Below are experts of layer 3 (counted from 0) of a mixture-of-experts language model. Rows are named router (the router's row for the expert), gate (a neuron's input weights, with its number), up (a neuron's input weights, with its number), down (a neuron's output weights, with its number) and show model dimensions 0-255. Each number is 128 + 24 x the weight over its row's rms, rounded and kept within 0 to 255. Numbers have three digits each.
Before each expert's rows: a language model's description of what the expert responds to. This comes from a sample of Wikipedia text that the model never trained on.

# expert 17
It responds to: Verb endings and auxiliaries
router:109140154173103076151136128133101146133129131090112114133146120133097138179120148104118145152122125147136103132108112160154154140160125128187143137109127145093109115084130095112166138162138103085121144100125128131142141154123145132141095124156154098116082130124140101125156091120144080101081133072145168126129155165170154103122102168132128166136120116083121087153145144118120183095140139128124140151143126112155134147155099111139129151155142132130138148129130096155174110110129133195101116119132179171117123144154118120151107179126119140113139140155068079158128110129094129115156083073131120146140116094102104143130142155132091166134115112140103118126154130160146132136109138143130155121124109134131138152173146135106131089101175101107137144120120134122119200117093130
gate1:119144094119132175141117117171102128105081085145108135159135099129137117179118108107133172127120098135093112095139148136153109108197131130137112116074130096110132122194107096138128141118134081119120083107100131168112147178083138124155127088084182093106123107182145134115131108098127104099093133115098102159164111116131145128131130147143128161149133127095116129069105136144096130125140100141131127117084130119107081119155096131111144139098128095153111155118126138127159148114130139136124147132147144132149115120139141126097113133113089167132076127090134168126135154117173114166087126113156169113154144133110149128136137148128098175100141137135089147112112097150169142132134138133124122132088080121148151121130099164133128110063151111091124115132117120160148133116124134
up1:093140123113134138115152069114146093140130087161112082125134114135129134124117158160105091112161082191109113142153138138150157197090122134111105129129098151128128169119121131155096066125113147153113114111169065129156124120117113131075132121116141134152125133141120138103111120178157112142111144118180160113126164160095089117143134122116097117118140128108176140127109112154131125153113174120140139148132128140080123136138153168145168101131168126138167121137149095076130117105079124139130170074130105133146087120162104111136118166131131113133106135156154112122122144089109132155101148152142124127119136121131166197157151102095129140116104127121165102117121090110145112153149132132133071140119128122131133120118145119135084142178120107119114104140135125131123159084109107
down1:142091147128114159120144153121080177146102139147123156137099154109143134107153112115150207166114114123121132096130154129103110102126118130133129119134131222132144109117135124136159127166152112111132106117126132111112116150123184106140127142177123143089111098097097085112147135125106155153105141139147128159138155149194151118101115146136115151123113118158163141120155151092134145090088120095130163130106123187170145096133124147106132157174125113108073120112124146146122125134132115126129104110075113113122136123103140136108121136112112155144134087177207103142141126133122090157140134119123167096121158138110101083125104126114116122144112109131141117115106167119141116061120138115126163146118132101126139105107113087145105146108155130126106167154139129066144115125113118

# expert 33
It responds to: Prepositions after clauses
router:115173113151134162138155136166136110087089139152164113130144105135136162163098107147149124160108160088115078174124150138137097143122109170122134122140135099161092110158126159152107109153083128110106134153146115124118190112145137176132149138133158163184107109114135114142091124105142104097176134132107118131145120129133131113093148149134102115147144140118097090113123156136093099092135129130143158117134133107131126105121126127128115147148131166113116121139156141152079116119164131136152137153154147123132120127131122090162135149100137170159123094116140041111129099110133114179113149124135140179090099121131154131131095134186142094138142109124125123136110154152160146095091178144141099117141124125140155115102130118084144166141096081117196125151149092114156122135118136
gate6:131122137136124105115105098125119137142121123109132154077134107141165165120074165145104136093135164124093142129133103128110126089130128089119160129146129129120163123124118128141094150110159116137153123106119116108153122150103093156157146120108127138113100108088077134166117116145177135166161092101128094155129143129133143146101130105150085173067159104143123117168117156141150107155096112078096116134165133153145129124114114145142092114126143137174141148165067146110160122090143109111103163164086137122157169134131062122100123143111163119149135123157143148113124138146108128135101158125076108118103123127144109134135102116111139108084111145129122151150065088080130112137122147141131155153142155118133093140172179130109128170141119104125172108136165108105139117129164158
up6:166120095110143137153114094128084135168162108115087114183133108113131078118157104084122127133124113162132146101168090149127125146106104136147120107119144107123113151088148150156143138129146103129167147085141119130122133077132118108082111145161110142140139150132139091132130126106081100114150174110132124120130144137155124128137125090141126149164135135116125122136136137118134144149134133141161100121076152122123090146117140121116168080146117155110137143102121128140115123092116126140147121187112110087160142111113167158090133133101108165086120147128106155154162120140090139105142138143187091129122091118124113139132165137110110157106103111199123135126142185157097141088124068104085103096124117131141144112156123142181137095163158118127067125079152127132127141132142108
down6:116102146106147116159134142153117129110124152107141162119106102118175140110154163120116138129124116070100090146145151105132103098134120120141132118120107150113148177154128123109123130098117097157125159149116162136154154123080105134154070098146159132083092151099094113150119169109153159175106102134129096107109159126117098165117141139149129133110176101128126102178153117139113106134100132124090133109174124125133119150114143135114078119096193133144121162134107120143075109113119123132108100135130115134127160138098074113139117135115161123177101117119094127115119134144162108161126166151127109128109127174115116116173083102125116112099089125125145136186106113111144121123126135127156137139128153120125128173139144123064151219134107142169131126117166129133111113133154148

# expert 18
It responds to: Prepositions and -ing
router:095138113113090124082142187140137160158107127122111099106152112105086140133115167183149154148140153153112115145104123173079104152161090157108098120121148138164121116113109086093124078105142125119104136150125124155132108099095160139097126106129097088129140128145150135153157134101124105121149179109107165151136103163166140121135107124157144140147149104106135129103160161145119120129142120119165104109142127184134152109153133099107128160159102125105127134153134126157103163135144151102134129097136083138140173112175089152117139159162113156174106103143162093131113108132120088136120111115103143120117099094137106103065089143148120119133148123105123133146135099149110099103176164095138112105159101110153148128090109142121134108136127113123080144172127162145120146140095147
gate5:136136085127133156131114131116142109080123139137180126158179125138160167144102158082158140118170143106112163145132097141125132126153139103107132122112135129127114133142142123167155121119151110147120097124129132087090146117087122117142105131132114121079135146109106131108115077158167135169129131119119131127128108126109111132127157125121182114181118137156128116147078134166094121136110116147149174141100126138124075144133106117105158147127129093080140105145097162149143164114155067105117117130079107109109145118094121101187107124152090165135143118124119101125110112120074158081153154156168138134158156138088099120111134167132103113120134101141142102111121089148188132131114147121145134163111112106152088119173163115155133134112155121155148082085144150110155133097119127
up5:115154120122098142163159110135159137095085122183104105158126116107132122153132133127139109145123169154106123137102118134137114161112101142130139082144144101096126087097173109139120130142143156168127133116157103131113109150119165133116123132102122105085137139161115127115078104116118106128145120124110130130175166102131127167103108091133115131170112125128119104121127156172108141113192091125108114132145115187107112105120191124115141125090140115130140141134077191168142162126129102149133144157112046134141071120138142096139135178111112172107142109125138152143074126143123104116123167109123116115138100131140120133119110132178157117149147149118119135149134121112120136147129171092117099135144153154151152085115095140086152157131102138149110124167126133130157122100172175
down5:097133149106130113109166119084149129121099138096089148140140157165092144112190123160148140125118170104162102104133150162105111144164151134131085109144139138104129132136119139178114138152108151112179106099168142127127105120138130112119152149135132098138101131109161128138115140147140109112164165139131126171133132131136144124122113131095123182102141146135138117129139125084131172141125116107092078125120119171136156120102155177095132137097119112110125118124191092118136126143152159138101135119150143112142177103119116143153124136157127119170138090181148099149128110133177158128158152128071092124103139140115116155164155125117147134112122114134126144162159148149082094171132124095074100131140128147091157105115127144133139133074119166122144116142112069056133120127131104

# expert 34
It responds to: Leading quantity digits
router:151140108083152125153118146102129120141126139141174138146179111147130108182101132107127116131161166146130140082167145137112126089141092135138117088096153181109161152148138126096142132153079134116119170122123124138140124155136153108125157091184104127142116147139132124129098155155151163108126111162190149092102149127081162114123144142114100117094111129126137135117108122091088152107139116131125099115160147111143173116186141172138133161124106149127126107106134104126156143155096112128078111110110107138102165157136126119082110097119119141087157152152130141120118151112172116098111103118148130129107166104108118135166119093144152138165090143102121150101118096142150086133144089096101162083105119101115151089105138126106122122102147155104131102098082160132150128140105138
gate2:092130108096112153115176099103128136120110110108111097140059078123130179104153151146178147139183114115107142110120060112142153125124148140093148155105120103134130168110168168122116123094134122150089119134148137118103175118127140075208127154132087123137112126115109082128125122129130115101106150114109132139134135168149130164118104134120167156139111147127146091128118139117137119139108096133121122141103161148131113173140126091119143120126143087106119160141114108134147117128119113141107150115117079140116104130114138146120143131082112121135159166114169142133159133125111157157116177126179076129112126065137111122115104149121137147131120138117117121089106115095131124137111107160131109099113102146129152104164154113176103170126122160142096126075140114102153177142145133
up2:121089123143105126134110117090146133140097150100139124157105088140107128157153138142158106120170112119107132145138101170133151129128137138125179122123136184126129127143109136120101109122142099144113127124143157113122156122150099111154149194166128142131119130115116107107111144133098162084137109116092162134120099161156128156103155099196121129165092119088096120138093139142130170128128098106084125077129129209123106115122107116119160126114123125136103108151129176104130107134135131122129124141157161135121107119129184115145147135117106114174146149208122094165159086127127142124124100112141125153111096075127115126097144094127151134135156146145131108141068123125155094131146137189117158151113091145130143136129112079120091163126147112107130113133109154147147110086165152
down2:117153111128159108134156107156145118126143123116116117109105153125100120121155152084126037125133132166132085184191088139183139187129124100119109099087110097164109156138082122122105135051122112168105110114099141117120158143120109119121137092106159137141093135133123114130116130090120131108174113137122105133147141093150132184103114134147156116137101107142160124106082114120127113130124123106088143136150094100158160160131130121111159122151104184128114141113103118177079142162132154105162148151090145154134121107123135125118134131144102147139111129157157128128140147135111137134131096121129148120139147097082096118115135132138117118150136143171141119166080196137113144112126120137155124169167130156142102105113111083123105147139122112113120136161141116132114107125166120

# expert 13
It responds to: Determiners and noun modifiers
router:155134113199134100144128108123119122135151140144132108123105110109111148098089115076143154151170149085131146177122120114148142137167115105132169120111153105109145130190147142111149085102147105124122098143110112178115118146075090176142147174119118087101161154094116160127150132072108105116127135086156115130138100155136139136108113123142140126134104165133095103091128157156087119186094190115093118111110119132140123094120111081171176125127142132153089135123132157053128131129141125109141115143127135097136095132136134158118140143162126154109115146085131145103165136117124111155159103148144132120128099119150143132096140115122159078137113079142111148124125118129138127084090165122087122131105131127145115139128118072145125120134136153133121132150117126131161151119137110
gate0:150168142119120103157119164102101152140101116142178135163120168096137130139128131156131101110090103139107135121114150087129122131088181167107104106131119161133077140129157072133121133099151154136121145129157152125128166126119087146123109115123126108115075143144125086107124135122134117075149092111149141167157148104100173138126131102101149141151083163114129156126108099152079103112149131090114114137135181136170128132089126123080116140083097126098122114164074109111137085107148135100131141111124148109151108126135115120081136117135155160087102088128107170138085130144140136115102111097151103110105146144174141147120121141154091146109149128110116086159122142116132113167137136135127049101142098099130139162127137158126139105093136131147126136149110145116135101153147119
up0:091178091102112160149094126082103147124204128110130101098112094120132131116072149131119150131126127162125110119095121146083136114116133077104163172119160083117170152127082133117123132201123124151131132117133158174130108132140175115114149132129119174126103144152130122096109141131123144136133137099109139113126087147142109118119143101151131102158147094127117120157125156091130131139143099162116174132134119136102120118123154110118159168158156109100118082101178140181111129184117096159125125130132113115137133127134096168187102114123110112164138142134147096132139148149143107108143119175140131156139186150135122150127155131128105096111091153127138125067136104123138109104123098144115179125127141096103130132132120083114110131174121129100132124123118136136110125080140115
down0:137120094133112139092098120160118110089104145154121155113102121110098176143143083130141141137115110147123142135141090111142086101109098119163156071143107162103136130149106145190184091167126096125122122123107155089111168188107139110148121107113113121111142093119156104148147141122128143153150090119126136161070132142120110155116137138131150128172104150145114079111121158107141133124135134134142145137098115171127135098152082103119099117134118109150138145140136100096148122118133132173096158099120147134125081075108119111122135094149092114116075134106109103132094142164148168114125116140183111136113107103120124111085128120111110123125121115109157086110167099130119164140155136146153144160123115147072116107147168112118101133164131129102102152108082140114128166126143084

# expert 2
It responds to: Year digits
router:140135159113127156116168077102178122140171137154154166131120113163102128123098148119107141098155146087134127118137158084122116114176099103123169109121125147093124154139149099138133095110142133132149128104143109183118116131102097159095170128142130166095108123111106104119188163161126156157110106139146132115127145151114175143150140102110139082106107119120116092140166110103119123115133181128170111102118128147124122100169160098074150163138137134142124091116134143114122118175097132103145113144121129138125138118150090140090117151172141083173107117083110068127127143096141129094149121125105150137109141120107099133147090075157084137126168165175145137107147140148118120155150111142111124142116174151101130113158095151154128149115144102136121104141125131141094125119142151
gate0:091078082123130119152163119143103099127110123128111129133183125127168123131162144063142116129136143072136111144150060148132092138137090147114150119156104110109112093089123100141099138124122133118117151118089149147113124156071104114079101132135103131085120098133142113134135150110091115109143177111119113152163157080115165153146129117110097121125175107121075110110102145174107145114122116143150112133106160150129152135118068110090088106112093125144134118122124136184167092096141134141124088155102162115154135092120122113146122109133156091148101117108133116128130146141125141142157145150150115166119137137115140119104147137141070176155190134125120138139109130126117108116137106109104138122108114125105142106140140124144116110110145140092164074123170132139158101160116134
up0:126159128126109145126097144108108113142148118119103112132108168132111120122148153124122181130149132194124152103124160117149149113125136152144103139132165155126135121200074151093136089113106154118155107118151134128149112116166190128123148148161188139137127151175120103105118126137146103110100126151134129115132134165157076073128137159142193126134106117131152134130137131116154116173154144140111130144148123094095142111122124180174099136146140105100140153154153098119123151155113104133105170096154105145140132159128104153129151120116060123064155095160118127129124118148145143112109114126162128120099129110148159124121130109131173130132113126103102109160134135131134167157079149096167106104143157097116116166113108085123108142071128107141138140111153137152130138113121177
down0:082120119156143126126072143125152154099115101131132115117169118120139122181147100153161126158153113129125135113138175124156090102123116125129139105105131116145103162149159097123123127121084116102115161130145104141126168155096118155127109069161128166169110129087132104172158103082163188096157184129131136102124146099121167137101133111109137167130142138179096139136142139140143113126120130132117150112149153139153156132085148087143144098145141096125103145139117153136138106107086118173116120138183097118133128108115159162118148112138102135137116157129120155108128114158110144173126154132115099182109133130081150118164141129109154138136142097124167072127080136121111129136161121171124131090093135131136183146096113147101147136127097151140113113140110131082131088122149135